Weights of a small mixture-of-experts language model, trained from scratch on English Wikipedia: width 320, a softmax router.
Below are experts of layer 3 (counted from 0) of a mixture-of-experts language model. Rows are named router (the router's row for the expert), gate (a neuron's input weights, with its number), up (a neuron's input weights, with its number), down (a neuron's output weights, with its number) and show model dimensions 160-239. Each number is 128 + 32 x the weight over its row's rms, rounded and kept within 0 to 255.
After each expert's rows: a language model's description of what the expert responds to; "comes before" lists some tokens at least twice as common just after its tokens as in all text. This comes from a sample of Wikipedia text that the model never trained on. Tokens count by the router's weight.

# expert 4
router [127 173 111  68 111 166 145 119 131 137 123 144  61 102 124  91  87 102 131 182 134 154 119 123 151 120 149 139  75 154 165  99  71  45 143 145  83  97 101 177 155 181  99 145 122 144 119  98 111 216 184 121 187 103 118 138 120 117  43 160 162  73  87 114 111 107 141 132 125 141 116 154  11 155 108 186 125 120  91 180]
gate0 [122 125 149  68 111 134 144 126  89 125 147 161  84 174 100  86 169 128 144 142 147 187 139 109 119  95 109 148  59 125  81 104 130 141  99 140 125 113  82 107 135 138 148 157 118  83 166  89 142  88 138 110 170 134 114  88  87 131 116 120 182 115 194  96 119 122 142  87 135 108  87 109 121 125 109 111  86 114 194 186]
up0 [ 94 108  96 142 104 203 128 115 115 104 137 121 123 188 167 122 148 129  73 125 156  73 178 160 140 136 158 104 157 100 149 193 160 116  85  91 127 117 121  87 127 118 118 143 134 138 146 151 129 147 153 100 208 141 146 109 113 145 157  90 145 122 162 114  91 117 144 155 150 123  87 119  86 106  83 108 131  86 136 146]
down0 [147 142 120 140 125 171 125 153 130 128 155  68 132 119 161 101 150 135 181 171  95  91  85 171 133 166  68 140  83 112 152 125 102 140 183 108 147 162 155  91  81 141  96 106 134 100 178 137  85 159 178 126 194 101 178  77 117 128  90 126  85 133 136 112 130 101 128  96 148 153 115  73 168 111  98 131 148  85 143 162]
What it handles: Pipe characters separating cells in wiki tables, especially election results and sports standings, often after numbers, percentages or empty cells.
comes before: "\n", "  ", " 0", " 1", " —", " 2"

# expert 13
router [103 126 128  50  94 184 168  98 156 121 107 115  55  96 143 171 100 134 108 130 153 115  73 118 143 189 111 170  82 179 123  73 105 109 116 166 147 120 154 175 110 156  73 187 138 145 100  99 131 164 196  89 140 103  80 124  84 106 163 166 221 110  80 117 160  58 125 123 183 156 128 133  76 123 115 175  91 113  92 148]
gate0 [126 171 143 114 141 122 119 161 108 110 120 147 109  90 125 125 124 157 106 129  62  84 110  75 182 121  71 115 133 100 153 112  82 185 131 161  86 151 130 120 132 114 160 113 199  96 109  48 103 134 132 125  89 145 140 132  56 156 155 127 157  94 175  87  72 115 171  41 148  80 145  81 129 120 132 102 138 100 140  93]
up0 [127 102  58 125 121 151 113  88 111 110 204  81 135  86 110 127 127 121 139 140 162 152 149 121 136 132 128 119 119 113 119 161 149 160 134 127 183 142 129 164 115 151 219 125 117 128 126  81 107 128 190 101 164 169 128 149 125 105 129 126 164 140  28  98 134 125  78 154 142  78 112 125 169 111 169 192 127 160 161 127]
down0 [157 190 170 135 146 130 139 133 118 121 142 158 151 100  61 137  99 140 106 112 127 124 137 144 156 142 149 136 110 149 153  77 129 105 123 143 146  95 105 158 152 131 155 137 111 136 110 104  86 145 106 162 141 116 133 156 165 110 132 123 137 109 156 100  94  94 127 112 156 109 159 131 138 153 167 137 147 148 149 133]
What it handles: Pipe separators in wiki tables and semicolons in runs of items, such as race results, award tables, and gene-function lists.
comes before: "  ", "\n", " Nominated", " —", " 1", " 3"

# expert 33
router [146 173 173 157 107 134 136 173 132 108 120 141 103  92 134 135 138  90  99 197 145  67 100 133 135 205 145 182 149 129 158  68 137  90 111  88  98  73  95 164 170 113  79 176  99 184 102 135  83 141 152  51 164 124 157 139 125 142 147 207 153  47  63 145 175  90 118 142 121 168 165 115 104 152  84 173 125 123 150 183]
gate0 [ 83  96  95 109 168 102 133 131 147 126 105 136 138 161 130 173 141 108 155  81 131 176  98  53 163 160  56  99 186 167 127 123 166 173 182 125 111  83 120 189  78 123 196  71 176 163  86 164 118 173 146 164 156 141 164  97 116 128 136 100 134 136 150 145 157 124 123 120  73 111 132  58  86 133  69 144 127 121 109 136]
up0 [160 124 109 146 106 166 124 109  92 128 165  88  96 124 131 142 151 197  71 184 181  80 139 150 138  64 188 157 106  80 155 151 128 110  94 113  97 115 200  97 125 136 138 186  71 140 154 131 136 117  71 114 116 123 110 141 173 162 107  85 140 120  77 159 118 151  74 172 172 125  93 130 120 113 163 112 114 117 160  64]
down0 [ 92  91 131 112 129 207  78 184 126 131 124 124 137  79 131 150 164 155 126 131  53 171 145 176 112  90 162 114 112 183 124 119 121  93  92 139 133 104 136 114  80  99 163 128 154 186 178 125 114 106 144 151 166 143 185  97 146 145 134 116 155 108 164 176 165  82 118 100 131 111 125  80 106 123 151 123 179 132 111 123]
What it handles: Newline tokens ending a line, especially before wiki table rows, list items, or after section headings and table cells.
comes before: "|", "-", "The", "In", "On", "He"

# expert 34
router [133 159 137 102 119 140 142 141  85 109  89 140 144  95  77 146 104 162 149 164 170 161 122 102 149 146 193 142 131 125 108  48 167 112 185 155 116  96 121 174 186 172  93 143  98 150 131  94  65 151 173 149 146 136 158 199 142 138  90 104 152  59 116 132 141 120 142 106  93 142 158 110 109 151  93 141 139 191  90 140]
gate0 [125 134 121 177 202 107 123  85 115 187  68 153 138 159 114 130 133 124 112 122 105 165  88 129 143 127 157 170 119 159 165 109 182 159 126  79  96  86 180  69 144 127 118  92  80 137 140  65 147 117 122 120 142 130 121 100 107 164 156 106 128 160 188 104 137 154 171 133 114 133 128 138 194 112 145  68  58 132 121 147]
up0 [145 160 140 125 135 141 128  84 158 158 128 147 163  94 168 101 139 104 178 141 149  84  96  89 191 139  95 102 194 101  54 115  99 117 116 139 139 113 151 110 157 154 142 102 134  41  81 111 111 170  92 143 159 154 122 133 141 143 174 123  94 141 130 122 105 100 172 143 190 158 117 158 111 143 133 113 136 169 158 163]
down0 [101 151 157 168 153 137  74 103 168  87 107 133 132 139 157 109 163 140 142 138 130 120 128 108 142 151 131 162 154 163 154 166 120 165  95 132 127 126  73 110 124 116 148 116 169 173 148 102 120 112 122 146 108 157 103 163 186  59 131 195 172 107 182  81 117 155 146 122 124 120  71 123 133 157  90  94 131 150 100 172]
What it handles: Single capital letters inside acronyms or country codes, such as HLN, SDCC, QB, BLR, plus codes like USA, GER, ENG.
comes before: ")", ",", ".", " |", "–", ";"

# expert 21
router [133 142 140 111  64 130 149 146 189 110 136 143 129  82 128 171 109 100 127 123 178 126  94 106 175 142 160 127 131 191 114  84 161 123 109 152  68  92 137 199  93 157  75 141 176 121  76  97  84 149 126 140 135 165  89 115  93  88 145 167 134  87 102  94  81 104 170 150  88 154 168 113 113 139  90 160 133 174 158 117]
gate0 [119 127 130 181  94 135  26  81 121 155 189 107 132  97 219 102 147 142 103 157 125 120 124 168 164 163 154 112 105 127 109 116 169 166 112 111 116 138  91 148 114 104  62 113 131 142 116 149 184 173 126 107 132 108 129 146 132 124 102 115 179 167 110 159 117 101 102 136  99  93 162 193 125 155  98 115  88  72  99 149]
up0 [175  91  92 173  97 169  65 102  83  99 161  99 132  78 173 136 168 181 128 119 137 136 159 159 162 125 132  98 112 181 154 128 168 113 136 137 129 186 131 123 146  71 101 132  87 138 124 111 165 104 158 123 158 106 187  76 140 105 133 170 128 146 112 166 140 100 124 159  49  80 149 137  89 139 137 169  99 106 129 145]
down0 [136 107 139 138 121  65 107  99 179 114  87  91 189 143 118  81 183 180 173 113 103  96  98  21 147 134  75 143 120 154 145 144  85 120 111  63 133  88 168 125  73 167  95  96 159 140 155 120 107 125  95  88  79 126 131 143  83 118  83 170  94 153 141 144 154 103 153  62  96  92 122 151 126 113 103 149  96 110  97 169]
What it handles: Prepositions linking a noun to its complement, mostly of, plus from, in, at, between, as in member of, Peerage of, loan from.
comes before: " the", " a", " his", " New", " Representatives", " their"

# expert 31
router [141 180 155 178  66 111 197 141 161 178  83 129  92 122  83 171 121 132 113 176 128 116  42  72 133 121 182 162 108 145 161  70  83 119  90 125 162 134  99 161 167 144 150 113 132 201 109 134 129 165 152 139 158 146 120 101 144 127 128 187 125 140 107 130 148 118 157 100  70 144 203 118 109 141  69 197  77 142 131 135]
gate0 [148  87  85 112 144 197 173 105 100 151 145  75 119 129 154 106 115 115 129 120 129 160 154  70 136 133 102  53 190 118 187 124 125  83  57 156  74 148 126 169 118  83  78 190  69 129 114 137 143  64 152  91 145 136 112 145 153 109 103 121 158 173  89 129  98 184 155 124 125 158 141 148 115  98 151 147 134 153 145 131]
up0 [ 87 167 139 164 119  11 123 140 119 126 164 205  52 195 110 115 131 109  99 123 144  99 136 163  94 118  52 195 101 134 134  85 143 143 159 136 129 153 191 106 147 149 142 163 185 160 148 152 164 157 114 187  92 138 102 158 102 134 140 158  51 113 188  99 161 149 116 148 122 124 112  92 139 156 116 130 160 184 129 171]
down0 [132 156 149  74  61 115 108 138  87 111 134 170 142 185 126 157 222 152 131 159 220 169 167  96 151 109 155 126 197 157 136 123 164 123 144  89 120 117 116 104 100 101 165 107 126 100 168 129 108 135 102 136 162 128 122 140  85 153 125 105 126 199 139  59 107  78 100 110  63 191 108 159  59 111 122 167 166 140 172 114]
What it handles: Full stops ending sentences, plus periods in initials and abbreviations (J.S., U.S.) and decimal points (64.43).
comes before: "\n\n", " The", " In", " He", " It", " She"

# expert 35
router [135 144 108 131  68 176 143  91 153 153 133 125  77 118 105 152  96 175 106 195 179 124 116 149 166 119 175 149 115 133 150 132 127  70 124 135  83 109  93 138 170 100 113 182 144 165 131 129 178  94 177 123 170 154 113 142 120 117  95 119 129 136  79 126 133 149 176 147  74 163 122 155  97 112 141 123 140 164 133 171]
gate0 [149 194 109  71 205 129 155 142  90  93 190 109 127 169 141 125  93 167 110 133 181  98 168 135 186 187 135 146 134 221  80 141 108 137 106 106 165 140 159 156  96 107 132 132 142 158  65 120 102 148 104 153  87  93 108 141 175 150 169 146 108  84 158 120 166 175 139 147 145 157 147 115 115 124 128 167 136 152 116 117]
up0 [132 136 153 158  76 148  65  90 120 154  72 129 152 125 116  32 176 109 142 104 163 141 157  72  57 101 116 123 146 174 132 118 128  63 155  91  86 118 109 148 150  55 126 142 104 161 132 146 161  89 177 120 113 100 156 155  81 115  61 135 104 106 137  71 157  70 121 117 175 143 137 147  92 157 124  90 172 199  59 139]
down0 [ 82 105 161 129  89 132 125 118 151 139 136 171 101 101  97 136  98 153  85 171 157 122 102  95 121  73  78 131 109 144 116 169 105 132 144 130 132 156 148 109 119 154 101 185 138 144 121  82 159 146  98  53 113 108 142 115 154 106 104  80  87 134  95 190 156 137 143 127 104 138 141 121 145 159 105 121 159 149  88 171]
What it handles: Commas in running text and lists, especially census prose about households and housing units, and between names or appositives.
comes before: " and", "000", " which", " but", " who", " a"

# expert 16
router [108 168 130 171 124 150 149 120  99 137 139 136 177 117  69 135 105  94  92 159 132 139  98  81 196 159 155 100  94 153  94 105 138  86  79 147 129  64 159 116 121 125 163 159 132 160 159 151  73 179 169 135 120 144  95 134 180 119  90 168 110  61 115 150 128 102 146 146 122 133 108 133  71  77 122 165  99  98 154 153]
gate0 [168 147 159 203  83 200 100  91 157 115  85 140 169 109 143 201  86 131 167 154  49  86 143 188 119 112 111 170  94 169  60  98  72 134 115 131 114  90  95 146 184  90 151 153 136 134 125 145 159  97 115 133  87 162 192 134 219 116 185 136 117 155  80  96 115 125 114 175 150 112  79 145 229 168  85  79 195 122 154 127]
up0 [164 131 165  83 114  71  87  91 127 152 185 113 165 137 105 129 150 119 133 119 188 142  86  80 151 165  78 140  84 152 122 159 157 126  88  31 167 129 101 150 132 142 155  95  99 132 145 116 130  43 227 112 121 116 107 108 154 113 139 145 137 100 166 168 117 142 205 111 236 135  84 166 141 109 106 129 119 143 168  69]
down0 [175 148 109 151 137 148 218  72 155 192  68  53 131 149  70  89  84 121 148 140 165 130 129 130 109 151 172  96 130 137 157  90 111 199 153  86 139 151 173 169 156 107 151 113  89 121 153  76 160 184 159 120 113  90 129 114  85  73 110 145 126 108 109 107 121 110 107 110  65 187  94 138 117 105  98 175 133 125 158 159]
What it handles: Plural endings and nouns or pronouns for groups of people, such as people, them, children, members, siblings, and plural object nouns like albums.
comes before: ".", " of", ",", " were", " and", " in"

# expert 18
router [151 177 171 164 112 194 119 105 121 114 140 129  70 151 113 131 144 122 102 188 127 108 159 132 145  97 195 146 131 140  48 119 163 109 138  80  96 125 109 117 183  98 138  97 175 181 167  94 115 118 149 110 145 121 108 220 161 184  54 126 134 130 126 104 184 116 140 126  98 126 189  99  90 150 118 164 127 143 133 122]
gate0 [117 153 125 128 131 160  99 241 177 121 105 130 114 119 166 106 141 138 150 110  98 159 167 175 131 187  79 119 101 180 179  89 111 159 104 151 129 159 112 119 117  73  95 108 103 134 112 121 138 129 102  99 142 111 115 118 182 106 104 147 169 117  65  82 116 124 176  67  97 169 144 146 124  76 121 125 100 151  99 130]
up0 [117 135  83 180 164 101 108 199 141 129 132 118 121 133 154  96  95 148 128 144  95 177 131 154 163 141 161  73  74 162 162 114 150 111 104 111 115 156 126 130 135  93 109 113 105 126 102 166  95 104 112  81 111  74  98  86 145  98 113 127 127 112  99 122 151 104 176 118  86 145 101 129 144  97 128 138  97 178 152 119]
down0 [112 128 100 121 131  73 110 202 160 147 111 122 121  92 192 101 125 136  95 137 142 170 178 144 111 130 177  95 123 142  80 149 193 145 170  83 106 118 105 131 133 117 147 100  76 153 141 115 139  91 180 133  69 102 146  99 131  92 146  58 100  91 102 163 134 144 184 161 139 100 152  80 144 180 134 140 129 139 134 157]
What it handles: Hyphens in table separator rows and prefixes like anti-, semi-, multi-, plus years and numbers opening table cells, such as 2012, 98.
comes before: "-", " |", "–", "|", ")", ":"